{"n_experts": 24, "d_expert": 96, "activation": "swiglu", "router_score": "softmax", "normalize_top_k": true, "routed_scale": 1.41, "norm": "rmsnorm", "tie_embeddings": false, "beta1": 0.95, "batch_tokens": 131072, "seq_len": 512, "dataset": "wikipedia_en"}
Below are experts of layer 5 (counted from 0) of a mixture-of-experts language model. Rows are named router (the router's row for the expert), gate (a neuron's input weights, with its number), up (a neuron's input weights, with its number), down (a neuron's output weights, with its number) and show model dimensions 0-127. Each number is 200 + 30 x the weight over its row's rms, rounded and kept within 0 to 999.
After each expert's rows: "mostly gets" lists some tokens that are sent to it at least half of the time. This comes from a sample of Wikipedia text that the model never trained on.

# expert 16
router,278,219,183,216,213,158,211,232,223,246,188,166,185,176,169,150,204,240,240,225,183,244,187,185,159,221,182,187,176,233,207,228,219,190,226,227,171,194,173,172,188,220,205,171,228,246,215,179,231,229,174,175,172,171,148,206,210,147,168,146,232,173,207,169,212,217,229,215,208,162,157,145,196,177,184,154,204,178,126,164,206,221,220,156,202,203,209,173,233,200,163,160,199,213,215,162,206,170,144,210,217,238,175,190,261,256,162,199,217,178,171,215,206,211,167,196,228,176,203,163,166,223,242,178,182,135,242,227
gate2,208,239,201,193,187,205,251,206,200,184,149,182,213,198,177,258,206,144,194,187,254,198,226,145,220,237,141,214,207,214,186,261,227,193,155,195,231,181,205,198,152,206,194,154,207,228,219,220,198,223,188,203,214,148,225,247,244,211,149,196,228,212,182,195,232,178,225,226,256,200,195,240,248,197,175,193,187,153,150,179,218,222,205,205,185,184,128,216,194,246,173,209,181,194,176,240,170,161,207,197,223,208,217,181,175,251,168,209,253,172,169,202,205,160,193,191,235,192,233,245,161,161,252,116,224,181,182,214
up2,181,219,184,195,168,165,230,133,182,221,133,223,210,201,187,192,229,201,213,219,182,211,238,226,227,214,220,182,168,171,181,181,204,247,141,174,215,186,176,217,208,252,157,194,207,163,222,190,137,250,229,220,204,158,204,199,157,215,133,179,179,159,226,236,198,199,193,138,184,193,203,142,184,183,215,246,183,184,198,218,229,162,233,191,200,234,230,241,255,206,132,201,149,173,236,191,199,176,206,225,219,143,191,152,151,227,206,195,249,174,183,173,195,220,213,172,222,150,219,185,234,161,184,150,227,205,215,177
down2,157,193,242,213,164,169,185,218,250,236,194,214,209,208,221,221,215,212,237,188,275,173,134,211,160,196,168,243,233,191,213,201,199,182,159,206,194,244,185,215,243,221,201,203,271,154,231,202,165,204,231,200,168,182,201,192,204,227,199,181,241,145,181,180,182,262,171,174,247,254,220,193,219,175,242,194,183,231,213,271,207,218,117,184,185,176,172,182,235,185,270,217,167,209,227,216,219,196,243,202,166,202,208,262,210,190,218,166,209,196,176,221,157,198,219,206,227,165,161,225,147,197,216,207,182,214,180,224
mostly gets: "ik", "iy", "aj", " Kar", "ij", " Bh"

# expert 5
router,210,277,170,217,223,113,219,205,198,198,198,183,163,220,247,225,206,209,239,213,221,173,239,192,224,202,207,197,147,169,208,172,235,253,159,207,259,182,220,209,225,207,257,205,204,141,186,116,210,182,218,219,203,168,182,186,188,190,222,205,221,205,222,190,228,239,164,258,213,218,204,156,244,221,167,197,167,210,201,184,197,212,221,195,198,168,201,209,197,211,199,205,164,216,143,137,230,241,236,206,169,231,214,182,159,199,203,174,174,204,148,238,222,180,181,258,117,197,183,198,172,178,240,213,190,237,193,219
gate2,180,214,180,171,166,184,182,187,164,168,92,191,209,223,211,171,206,162,234,127,274,236,218,149,204,247,152,204,192,185,180,163,138,227,220,191,236,221,197,176,204,255,189,220,181,182,257,209,182,215,180,235,190,201,171,185,200,163,151,235,218,199,167,173,153,262,179,179,209,201,245,223,197,223,184,217,183,213,168,176,195,161,229,175,214,202,241,223,159,208,216,237,220,175,267,201,171,196,193,165,222,184,228,238,195,205,216,182,208,243,205,230,181,228,191,233,155,184,183,210,206,233,254,213,199,216,196,162
up2,189,210,132,249,186,222,175,174,182,211,158,197,212,187,134,197,231,219,193,211,190,207,215,209,217,183,208,182,227,236,188,242,165,235,205,198,163,187,255,186,232,183,180,256,282,222,174,164,248,172,134,240,214,238,156,223,193,190,270,233,161,116,191,196,175,195,215,208,224,156,183,186,232,220,190,156,181,188,179,145,233,143,167,221,203,193,151,170,188,216,195,171,161,197,195,202,196,184,228,194,203,251,233,169,200,212,221,170,219,236,205,256,214,194,231,218,215,222,210,234,237,176,175,174,210,190,209,208
down2,222,228,216,153,179,230,225,216,210,253,198,245,184,203,191,194,239,221,197,209,244,220,176,209,169,194,194,141,153,179,214,244,118,133,191,177,189,183,232,172,176,184,206,239,201,205,208,179,155,197,168,247,204,183,179,198,265,209,227,172,206,202,228,184,172,185,219,231,215,120,242,181,200,200,196,253,185,232,209,228,226,176,205,202,117,227,221,187,159,195,177,213,206,217,191,182,241,199,227,250,170,205,172,234,192,241,195,180,154,186,174,181,183,176,188,260,210,249,173,197,231,208,276,220,163,204,222,171
mostly gets: " MPC", " MF", " Dr", " Apps", "Note", " Candidate"

# expert 9
router,152,221,171,175,200,164,156,147,182,191,205,184,211,217,231,160,213,191,169,185,208,186,150,237,179,232,223,228,229,225,233,176,170,169,204,213,190,213,156,150,195,261,205,209,224,246,147,218,145,161,173,225,164,198,222,197,186,219,228,160,174,140,185,212,242,162,178,132,248,217,204,215,210,191,246,212,227,212,238,183,190,223,184,178,155,186,190,212,139,174,185,226,216,179,237,155,143,138,188,141,205,200,210,190,220,183,181,230,230,157,186,204,198,189,233,218,183,174,227,178,221,199,192,192,269,152,208,167
gate3,181,135,225,159,212,163,233,239,227,188,166,198,221,167,228,260,181,224,209,211,159,162,219,183,157,193,266,204,189,209,238,120,166,200,228,172,171,258,173,227,219,237,180,202,187,231,159,221,144,194,211,227,263,148,251,225,165,203,236,228,224,192,130,199,198,237,187,192,154,195,227,184,194,241,179,202,199,249,188,215,189,172,189,210,182,223,208,208,159,199,240,175,223,211,183,198,202,181,199,193,182,205,183,176,183,193,165,206,167,200,175,190,165,222,173,206,131,227,224,232,235,202,203,215,184,202,282,225
up3,195,218,211,193,189,187,214,191,218,242,191,252,234,157,204,196,218,245,215,193,217,154,172,142,177,220,221,194,244,177,177,208,219,167,198,216,209,223,194,178,237,218,209,296,172,206,226,170,213,173,212,165,185,143,252,224,190,187,262,140,155,226,180,180,153,152,157,207,206,172,218,196,167,184,181,226,164,205,199,197,216,184,210,202,167,203,203,198,212,227,229,158,223,307,145,219,178,192,206,215,197,203,201,199,161,241,193,209,210,206,237,268,215,190,201,218,184,215,194,212,177,200,220,242,291,210,174,166
down3,172,196,224,182,201,245,182,185,202,195,165,199,149,181,159,193,120,183,234,171,250,209,201,168,216,183,212,150,191,219,202,188,194,217,181,169,188,226,180,182,207,158,196,220,213,207,201,164,171,187,178,216,233,194,225,220,148,228,196,232,208,238,188,210,218,195,228,163,248,164,280,188,180,230,137,207,201,205,168,257,177,235,194,208,178,199,208,232,206,155,273,236,166,222,189,177,225,219,238,157,181,188,170,142,185,170,196,228,188,161,266,162,200,238,166,220,201,222,164,134,188,198,207,128,207,156,205,192
mostly gets: " the", "The", " his", " a", " their", " The"

# expert 20
router,201,133,210,193,237,187,218,171,238,213,167,192,226,234,181,261,180,233,137,171,243,155,222,171,232,160,160,193,210,222,195,152,181,181,154,175,239,190,168,160,205,224,178,213,251,189,148,206,144,241,201,187,157,186,219,210,174,195,206,217,181,169,149,225,232,188,197,168,216,169,215,200,207,175,242,231,241,163,200,182,178,224,209,201,211,174,243,226,126,246,203,226,202,201,243,175,209,176,185,255,175,188,197,179,203,197,216,228,147,174,214,203,156,183,252,220,178,145,199,139,173,218,200,192,251,226,190,180
gate3,165,224,198,227,188,292,238,214,175,212,138,153,233,204,205,197,205,196,214,203,209,208,201,176,222,175,132,210,217,173,195,173,216,178,173,208,202,221,175,253,183,215,225,244,152,162,139,170,188,209,207,256,174,186,184,195,208,146,224,166,211,157,194,194,175,192,191,164,241,169,180,193,126,209,163,228,197,234,135,227,192,176,195,198,150,221,236,213,186,205,131,188,190,178,190,242,182,184,240,197,175,234,178,216,161,220,183,233,191,196,180,214,155,145,236,162,216,169,226,175,159,157,212,205,174,177,241,217
up3,233,231,204,201,221,188,182,176,146,181,235,163,208,235,233,214,176,190,149,204,195,215,180,208,173,176,170,199,179,207,207,141,276,188,233,229,197,183,193,208,241,205,179,230,166,173,209,205,168,184,182,189,230,216,233,214,160,230,219,215,175,190,247,248,210,227,217,239,256,177,248,193,193,223,171,171,234,196,207,239,219,164,123,241,196,184,195,162,195,194,250,165,111,221,226,200,189,222,235,191,173,213,123,227,170,141,147,178,228,197,193,221,264,211,149,237,190,199,197,199,205,194,236,211,178,207,196,228
down3,191,239,194,152,177,169,182,103,213,172,195,194,194,190,196,191,136,204,195,159,255,223,202,169,162,194,184,239,186,204,203,165,174,203,184,202,205,175,214,189,218,187,193,252,160,218,185,212,172,201,182,200,184,132,221,189,173,193,219,232,218,246,216,214,172,201,224,215,225,224,213,173,200,222,174,235,249,221,183,223,262,178,216,198,211,227,211,223,133,172,169,160,192,184,174,192,264,196,195,204,149,214,206,209,248,203,203,238,246,186,208,194,190,253,209,250,92,144,186,215,193,177,222,240,208,147,180,205
mostly gets: " American", " two", " his", " many", " three", " British"

# expert 8
router,217,196,225,164,255,202,222,191,229,218,193,186,242,181,238,147,186,223,154,225,180,181,196,174,156,195,245,164,230,170,236,149,197,195,236,220,258,196,225,245,222,186,210,247,167,145,166,194,218,177,183,229,203,152,180,227,205,206,195,204,233,184,212,211,133,238,247,167,157,184,182,174,176,213,165,238,173,154,206,217,175,163,251,243,208,194,161,203,186,211,191,214,200,204,232,236,207,245,238,236,251,189,187,226,184,244,144,207,171,182,206,246,179,211,255,222,206,197,214,178,180,206,180,141,277,197,177,185
gate5,245,256,195,163,199,190,219,209,170,281,144,188,185,192,231,220,198,234,211,167,223,212,195,209,184,188,246,197,244,220,173,222,192,198,239,148,193,155,212,211,252,178,212,219,236,184,220,229,231,212,248,137,235,208,193,192,208,202,180,200,177,224,219,241,186,193,209,195,220,222,171,231,229,293,238,195,226,120,212,149,184,239,222,191,193,212,138,199,231,185,224,156,205,214,164,226,185,219,203,231,252,165,144,253,223,187,167,210,210,169,194,212,192,192,180,251,198,188,242,239,214,220,180,200,175,223,186,237
up5,160,165,231,197,155,180,150,187,193,193,213,172,230,160,216,227,254,186,206,189,190,217,154,186,152,174,195,168,231,196,158,203,237,167,170,173,204,147,221,224,260,227,178,209,157,181,227,178,149,154,194,214,203,156,217,231,203,186,213,224,232,111,166,245,193,273,235,204,220,220,235,183,196,188,197,151,199,215,158,195,175,205,235,187,211,213,200,188,198,154,161,138,209,189,247,181,132,213,215,190,233,217,214,158,170,194,242,196,171,257,228,255,197,210,192,223,196,216,199,152,162,176,202,215,188,186,189,194
down5,207,183,274,220,216,252,156,198,187,237,171,205,240,170,227,180,154,186,229,161,154,161,221,213,199,177,204,201,186,192,220,168,230,186,185,240,186,223,212,203,114,197,198,199,151,209,201,226,236,207,233,231,198,188,179,164,210,220,177,161,229,217,195,203,203,165,194,158,195,191,241,194,267,155,185,191,223,197,211,192,186,267,223,226,211,182,125,192,196,224,189,258,215,183,176,217,221,267,200,184,186,206,216,187,176,240,254,185,209,241,168,183,147,201,226,203,183,189,161,230,234,193,175,133,201,235,185,127
mostly gets: "13", "12", "15", "10", "17", "16"

# expert 6
router,254,153,190,276,217,150,205,231,193,177,211,230,183,221,199,212,211,222,190,174,195,198,238,207,241,188,174,218,200,151,213,173,206,202,192,241,174,200,143,205,166,219,205,179,208,166,265,212,194,200,158,162,212,200,190,194,220,223,181,173,213,213,189,189,215,185,184,217,176,231,261,254,201,211,187,163,173,167,179,213,195,237,139,269,194,156,159,139,178,142,214,211,188,234,255,205,208,163,178,169,184,200,169,190,178,165,185,201,184,154,280,197,208,167,167,169,209,183,195,203,227,225,158,137,190,231,257,173
gate5,216,223,152,155,193,176,238,172,202,173,211,258,205,244,150,223,214,212,209,212,168,184,110,235,183,223,173,231,233,200,220,217,192,175,235,173,220,223,162,216,236,232,174,190,195,210,200,204,189,183,209,121,147,217,208,183,191,154,197,213,224,171,184,173,208,175,245,203,197,194,206,195,269,180,176,225,235,224,194,166,155,172,158,142,169,175,224,190,139,201,152,218,233,160,222,201,196,183,190,230,218,177,227,237,194,231,181,221,230,178,246,222,205,154,239,243,207,249,178,200,224,214,202,195,255,175,206,263
up5,170,211,209,189,189,189,195,206,211,210,206,257,219,194,193,268,179,178,200,235,196,209,223,182,249,223,214,236,208,205,236,197,233,299,177,190,208,176,178,180,192,181,241,193,193,229,225,230,195,205,181,204,231,215,145,211,198,159,206,140,180,178,248,222,197,239,226,163,199,201,175,185,210,249,192,224,150,224,233,231,204,224,193,199,249,176,220,288,173,205,147,209,217,163,202,220,205,181,179,220,217,160,200,184,207,176,126,267,209,120,202,178,212,246,160,212,181,254,240,185,205,211,165,208,168,184,201,243
down5,167,230,207,211,204,228,243,226,153,198,173,212,237,201,160,214,156,192,190,166,179,190,186,198,203,212,188,232,226,217,257,177,202,204,205,192,167,242,148,231,187,193,199,219,157,174,212,172,205,203,206,256,203,204,141,197,164,202,209,197,194,226,199,223,177,176,210,182,182,210,231,204,202,184,288,241,192,170,198,204,241,213,130,178,189,179,182,197,175,220,60,208,244,232,220,229,205,213,199,199,218,176,174,193,241,192,173,211,210,153,208,233,191,226,163,112,222,251,192,187,170,200,157,155,217,220,212,194
mostly gets: "ā", " †", "xx", "э", " Towns", ".."

# expert 22
router,190,162,253,232,168,227,185,220,201,171,209,238,224,219,205,207,270,204,239,157,236,231,212,239,178,179,174,160,187,192,161,153,207,211,201,206,257,202,191,167,211,160,175,239,234,196,198,202,199,179,289,184,262,227,252,161,199,176,208,223,176,171,187,217,188,179,218,184,236,248,153,229,201,193,168,176,152,264,201,215,206,178,193,162,217,204,189,170,260,173,218,170,182,211,230,216,225,210,204,221,257,178,220,144,205,202,225,202,172,172,168,152,205,234,171,262,248,200,205,218,172,243,186,226,160,201,212,201
gate5,190,186,214,159,186,217,198,202,193,247,176,210,132,166,230,259,191,215,174,183,212,202,129,147,168,188,223,201,225,181,219,180,215,235,223,187,235,190,214,188,224,214,157,168,188,206,194,232,242,183,231,168,164,241,235,215,146,234,202,158,196,150,209,235,176,197,161,193,173,180,146,245,184,177,124,192,208,182,178,188,169,226,176,223,196,213,186,201,222,223,231,180,186,140,198,183,204,264,223,253,198,191,196,180,237,214,179,185,201,175,146,172,188,171,190,174,242,158,208,265,149,177,125,201,224,210,226,216
up5,218,212,193,242,190,226,210,169,179,195,269,152,201,187,232,206,248,202,215,231,189,299,203,186,250,234,198,176,207,243,160,190,193,190,267,204,233,197,177,204,216,150,221,202,152,223,211,197,161,224,197,218,230,213,177,216,166,228,170,197,234,201,233,173,187,308,244,240,179,251,203,246,204,161,177,209,190,162,209,203,195,212,194,279,218,161,165,218,208,228,202,158,203,240,205,221,208,252,192,183,220,174,201,249,215,256,172,265,188,216,185,182,202,182,189,217,202,193,204,218,205,229,212,205,236,192,192,216
down5,172,205,168,174,193,175,237,194,215,118,194,220,208,199,236,205,234,197,235,252,242,214,173,220,195,253,240,228,201,205,256,161,209,197,163,228,228,176,250,207,202,204,224,250,250,195,137,157,240,195,245,177,257,190,198,240,180,225,229,151,181,213,201,193,173,236,222,185,223,221,186,155,199,223,158,163,213,205,172,163,218,243,158,216,157,197,232,240,204,196,200,253,197,189,228,174,251,205,231,183,175,221,241,189,225,181,244,185,195,242,205,142,252,201,205,222,182,232,206,188,226,205,153,211,145,171,211,183
mostly gets: " sl", " con", " sp", " imp", " res", " comp"

# expert 11
router,189,237,196,193,225,154,275,254,158,218,184,225,217,171,205,191,179,197,134,224,171,145,186,205,177,196,177,177,233,189,228,245,164,188,212,180,149,210,217,224,236,140,228,218,213,232,218,220,170,152,209,190,210,165,186,143,231,250,205,171,141,194,196,240,226,233,200,173,172,177,179,188,211,231,152,173,261,191,223,219,197,161,205,208,183,207,185,175,144,241,219,178,173,185,201,165,225,221,228,218,200,276,202,236,201,165,218,157,209,236,213,217,223,242,214,241,226,212,182,218,202,182,182,192,249,218,133,200
gate2,219,214,180,143,226,169,202,227,190,231,206,210,160,162,201,199,248,191,184,204,251,213,201,161,214,190,201,213,247,217,197,247,186,209,199,219,164,212,249,195,217,226,192,235,176,190,229,238,185,231,234,198,182,268,225,184,197,217,186,205,153,185,198,215,165,257,211,146,165,116,175,176,202,175,143,244,209,219,225,163,254,206,205,205,141,207,213,199,221,244,279,208,192,169,252,192,186,250,143,217,202,222,149,206,227,166,185,192,178,212,219,237,185,164,188,156,235,245,178,195,190,260,225,208,216,208,222,181
up2,161,179,252,195,195,198,207,219,161,245,170,185,174,155,220,155,194,214,208,191,253,231,122,218,177,219,204,178,196,206,245,203,193,205,157,233,187,228,180,233,217,168,203,192,218,164,190,135,192,158,225,243,182,245,215,180,190,167,186,240,235,197,197,154,194,167,171,201,162,187,192,224,220,208,161,195,185,188,160,188,203,197,115,261,189,207,180,252,243,171,232,142,239,212,206,235,191,215,204,197,218,248,139,206,188,177,224,192,241,186,207,177,221,154,153,180,167,205,215,155,175,222,174,204,175,142,173,238
down2,255,206,189,186,160,193,246,200,187,185,157,220,189,201,183,229,176,189,229,191,206,173,186,204,179,178,211,172,200,224,188,299,171,208,252,170,168,189,185,244,212,130,182,242,206,165,188,219,167,176,147,202,230,196,254,175,220,260,226,136,220,231,172,178,213,214,229,210,192,183,235,204,190,247,168,140,177,211,229,177,221,208,227,150,210,202,236,222,195,196,162,241,203,225,218,211,195,241,211,208,198,221,261,149,194,199,230,206,187,171,155,224,180,214,217,226,195,185,166,213,199,232,195,101,217,145,198,193
mostly gets: "°N", "″N", "See", " MPC", " Coordinates", " Genus"

# expert 19
router,202,158,204,252,159,176,220,147,207,186,213,211,162,157,220,228,160,167,175,235,146,221,215,219,261,182,207,179,205,211,144,223,199,205,223,202,190,196,221,262,176,162,136,228,151,175,197,236,248,233,198,203,246,236,200,195,196,179,200,186,207,257,220,206,145,206,250,212,193,233,296,190,146,227,208,128,215,155,220,177,188,223,197,208,214,211,228,208,206,216,199,195,244,184,166,259,220,214,192,225,185,159,180,216,227,202,216,205,206,223,206,234,235,215,242,202,181,188,178,223,217,200,194,239,266,179,177,205
gate2,167,206,180,217,186,254,196,170,195,177,164,258,201,158,168,161,232,185,188,192,166,233,202,194,222,190,157,235,159,203,188,211,206,229,207,240,175,216,181,210,254,182,189,231,202,155,154,245,190,183,201,194,224,227,186,185,156,182,228,155,253,211,229,138,232,212,189,222,190,179,213,222,211,168,202,124,259,196,204,223,208,157,185,175,191,197,221,186,229,143,249,164,215,212,220,265,209,218,162,242,198,168,148,162,229,213,181,249,161,266,243,248,198,174,217,206,219,219,151,226,218,180,224,175,224,223,216,179
up2,222,187,177,166,221,220,175,207,253,212,189,197,196,208,190,242,193,208,203,200,167,224,223,205,157,163,194,140,191,144,143,170,181,208,210,172,147,242,220,197,174,210,190,247,260,167,227,201,200,167,133,190,166,233,175,160,165,182,178,235,115,197,203,195,217,233,176,173,162,190,167,201,186,250,190,161,186,199,217,234,200,197,216,147,197,179,196,179,206,153,217,236,208,178,167,243,207,193,196,149,247,213,216,150,184,180,217,209,173,218,249,254,268,200,211,198,191,184,220,171,193,245,193,245,243,254,169,188
down2,153,214,163,188,214,167,173,184,227,217,218,170,227,225,188,183,227,204,185,200,168,222,229,216,179,183,188,176,151,192,131,217,214,213,251,178,152,178,163,198,198,195,224,193,216,223,162,206,158,183,208,187,228,150,164,182,180,181,196,222,197,245,197,130,220,210,156,195,222,191,190,201,251,227,288,245,199,174,215,195,190,222,163,223,204,154,217,252,183,156,143,247,176,171,247,172,210,209,245,205,239,181,221,190,171,223,142,200,180,224,204,235,235,177,231,223,190,208,236,197,200,170,256,220,246,129,209,158
mostly gets: "%", " they", "}", "]", " games", "ations"

# expert 1
router,225,204,183,238,153,231,273,150,222,167,142,210,223,164,205,220,195,212,162,183,168,202,152,199,248,234,220,244,216,203,207,200,181,156,233,242,236,230,188,197,185,214,143,201,219,202,216,237,262,188,239,177,166,235,181,202,167,172,233,225,150,162,208,181,256,158,201,211,239,213,157,227,209,196,190,243,219,161,184,171,236,221,176,210,177,179,196,204,187,202,202,210,210,222,200,231,219,229,229,212,194,229,189,226,208,221,243,220,180,168,257,151,210,182,225,263,210,257,223,193,163,171,150,241,253,183,228,223
gate1,211,243,218,189,191,178,171,152,213,179,211,204,243,215,175,207,187,158,238,151,188,169,185,226,198,201,219,148,171,200,182,218,162,173,150,150,271,146,201,187,188,187,224,199,228,171,156,221,198,223,228,158,138,164,233,234,200,209,153,177,166,138,193,186,217,162,163,212,231,244,244,262,169,147,176,191,215,190,158,210,180,263,224,206,252,225,253,222,213,177,187,214,245,177,239,228,184,183,209,190,211,224,201,166,194,226,241,213,226,221,218,214,206,180,196,216,184,263,224,207,183,253,223,158,214,210,219,205
up1,212,200,197,204,125,210,202,243,222,228,205,198,189,143,212,221,233,207,194,240,192,285,156,179,166,137,207,202,202,200,208,180,219,172,183,196,173,141,155,219,196,235,187,216,204,202,207,235,211,172,198,201,190,250,198,188,238,195,181,225,238,231,229,201,189,229,223,192,223,244,204,239,173,211,224,199,203,171,193,107,190,242,156,265,199,209,198,214,192,237,274,227,175,194,206,192,205,224,241,231,199,182,217,261,183,170,225,200,178,227,201,190,272,183,217,239,204,194,171,130,202,131,188,202,187,216,165,189
down1,224,175,234,201,216,197,197,264,216,217,212,254,184,207,271,190,191,189,149,172,214,201,196,181,256,191,199,233,201,157,224,151,210,217,158,199,211,190,188,175,214,194,218,228,251,182,189,172,191,182,260,187,167,206,192,187,201,208,232,155,249,169,209,188,162,178,207,186,180,223,166,227,178,150,226,218,170,194,246,230,169,224,208,176,148,233,197,207,200,153,343,217,178,238,231,215,205,214,187,144,211,184,185,204,181,177,228,159,245,200,209,237,238,172,193,177,228,145,194,178,208,188,191,214,176,230,174,184
mostly gets: " water", " high", " air", " more", " fire", " low"

# expert 21
router,175,202,239,175,167,207,195,223,224,211,211,227,135,265,217,217,208,197,230,205,253,202,217,234,175,210,198,186,201,180,197,181,226,236,180,213,200,193,184,180,190,191,178,296,180,216,218,180,218,146,219,185,238,191,181,192,225,230,248,197,161,189,193,190,189,220,165,229,235,178,155,263,209,234,179,251,223,230,170,245,224,168,225,147,157,217,244,181,199,181,194,223,139,163,170,214,124,189,209,204,202,237,161,168,162,172,184,206,195,179,155,179,199,213,177,222,200,162,206,189,235,181,169,256,135,217,196,142
gate2,202,213,235,164,208,218,199,216,202,197,192,199,202,212,126,244,138,190,190,241,246,195,186,220,218,216,198,250,196,184,215,200,250,207,195,200,229,253,246,180,161,125,170,185,245,231,201,194,158,216,268,197,250,163,185,186,181,216,205,220,204,207,193,204,259,202,190,168,199,255,160,233,195,188,210,218,202,209,204,142,207,225,211,144,160,205,202,150,192,192,235,208,181,195,220,200,168,145,199,180,228,177,186,169,173,205,263,233,183,164,149,235,191,174,193,194,177,167,186,139,207,192,153,241,245,264,231,197
up2,244,186,204,209,172,198,143,221,207,186,178,176,239,164,253,196,193,182,188,186,168,186,219,209,151,193,236,202,202,156,229,194,149,224,199,169,198,206,263,183,210,217,234,181,187,178,114,185,206,155,251,165,193,162,176,197,217,229,175,140,144,183,202,219,230,177,160,221,186,189,179,223,230,139,202,192,159,206,209,234,131,191,176,234,182,224,236,207,252,167,224,187,240,230,183,229,175,185,167,194,147,167,196,160,271,203,133,185,216,201,179,243,208,201,237,225,214,212,205,216,223,237,211,200,173,212,173,158
down2,275,212,192,168,163,226,163,189,95,211,210,196,196,132,197,237,195,218,184,186,131,185,222,226,158,156,219,224,180,125,191,182,203,167,190,220,193,192,227,168,160,233,185,152,150,192,151,272,201,261,226,188,205,199,178,190,206,173,218,184,204,191,197,195,149,198,202,233,207,196,172,187,143,177,210,223,187,207,243,218,178,208,202,213,209,192,223,176,172,196,164,192,183,144,224,224,169,174,198,230,161,225,199,169,240,226,159,207,183,192,206,199,172,232,143,209,206,242,245,224,207,183,223,213,224,167,231,175
mostly gets: " f", " b", " ch", " st", " l", "-d"

# expert 7
router,170,230,249,157,174,227,179,270,209,217,213,191,161,207,203,268,181,209,212,219,172,228,196,203,171,158,206,153,182,218,175,155,214,196,213,188,151,196,305,268,150,257,223,232,199,187,205,170,202,191,201,186,201,172,255,188,222,226,165,175,265,242,244,218,231,202,238,231,184,190,215,221,201,240,218,197,220,171,172,191,193,228,203,183,179,167,124,200,183,193,179,200,202,214,185,206,144,195,212,221,208,218,225,184,179,172,147,213,175,225,252,268,199,206,200,150,216,219,194,176,201,175,185,221,190,191,200,233
gate2,163,210,214,200,207,230,175,183,182,259,193,208,203,239,206,164,204,179,211,220,198,237,169,187,165,157,139,170,191,213,165,262,181,158,175,198,247,169,236,184,170,196,150,232,159,189,203,198,213,215,182,144,181,174,189,207,182,213,220,184,153,275,268,231,205,196,272,236,184,237,206,172,138,206,176,178,222,194,247,242,224,177,241,230,186,216,209,233,170,185,228,199,215,195,223,195,188,179,208,198,192,227,174,173,226,212,210,193,172,246,200,257,174,139,191,160,234,187,247,138,198,177,227,253,176,214,214,209
up2,199,159,194,232,155,212,241,240,230,174,187,213,225,207,252,214,209,239,224,229,227,211,223,249,218,212,152,254,214,213,207,163,249,190,190,244,220,171,152,157,200,256,136,216,235,228,183,261,201,156,226,224,216,178,212,159,220,182,186,202,234,202,227,181,158,163,164,163,215,194,211,168,189,203,199,185,238,169,188,248,205,214,238,253,190,229,224,225,199,249,228,219,210,148,212,200,240,226,205,184,158,159,185,246,210,220,140,161,152,211,182,161,199,159,190,191,204,243,206,189,161,222,209,214,230,159,170,159
down2,216,176,168,143,219,160,146,210,227,195,163,247,207,219,230,191,196,219,220,212,183,184,143,187,196,194,153,223,220,163,164,197,233,194,215,215,225,230,184,164,222,203,239,228,202,270,152,201,180,177,195,254,201,185,177,137,149,234,194,206,182,215,192,188,196,157,228,211,181,243,202,232,222,179,188,236,198,203,205,238,195,171,243,187,246,198,209,178,244,211,249,213,205,151,223,200,172,261,218,209,159,228,149,193,225,170,164,153,210,212,184,181,251,153,210,200,185,199,224,180,240,230,229,213,272,217,185,121
mostly gets: " March", " July", " December", " April", " January", " June"

# expert 12
router,185,193,196,200,196,226,221,149,161,174,178,182,214,233,205,214,195,190,142,218,188,208,187,188,244,185,213,206,255,211,90,200,184,224,219,231,182,196,225,196,230,231,177,204,249,188,178,191,191,203,186,218,178,257,146,183,208,238,146,227,177,213,201,203,220,195,240,177,257,225,258,181,212,261,144,213,195,174,243,230,191,215,172,204,212,200,186,234,229,201,202,191,244,194,172,209,205,190,223,136,173,181,239,174,205,208,262,249,196,232,222,181,202,162,244,270,233,210,200,259,206,173,192,216,224,164,172,252
gate2,190,181,210,167,165,193,204,226,211,221,177,228,192,138,235,160,185,228,237,239,171,213,165,193,190,215,218,168,274,238,172,174,172,176,205,174,237,184,156,201,247,235,185,161,223,243,220,174,206,245,217,265,160,176,272,173,212,196,190,191,209,237,147,188,206,242,255,205,235,189,129,256,172,212,240,215,226,177,216,193,212,243,178,213,197,184,179,206,230,165,231,250,157,223,247,158,208,201,195,178,217,216,231,175,252,230,205,226,245,236,194,217,214,145,188,187,183,181,181,206,223,160,210,205,216,207,171,182
up2,211,237,236,204,226,211,214,199,199,274,228,192,178,175,163,211,218,211,228,176,151,217,233,185,146,150,228,258,207,196,245,192,210,219,161,212,155,191,164,156,139,153,233,239,213,202,171,200,206,216,151,204,236,187,221,222,222,146,171,179,190,179,195,177,189,206,204,214,183,227,216,181,194,224,192,202,192,177,269,189,196,231,239,180,202,191,156,209,205,177,228,192,244,205,216,226,181,257,197,222,219,223,206,160,162,140,204,123,195,205,160,213,155,176,216,259,151,176,242,199,225,252,214,247,223,247,229,193
down2,209,219,213,259,233,220,255,209,252,213,211,179,195,280,247,186,228,186,251,173,185,222,220,235,231,203,179,190,191,192,194,200,195,165,203,221,247,243,185,188,177,193,189,201,193,188,186,195,200,210,215,245,192,117,228,229,236,194,203,226,194,159,176,241,190,206,164,220,193,132,149,193,236,173,192,266,252,214,178,172,226,173,270,172,227,206,190,263,200,235,282,214,212,201,203,147,189,201,206,213,207,203,201,180,223,197,196,187,177,207,210,129,152,203,184,209,188,195,254,187,192,180,246,187,193,161,192,165
mostly gets: " team", " season", " member", " player", " life", " album"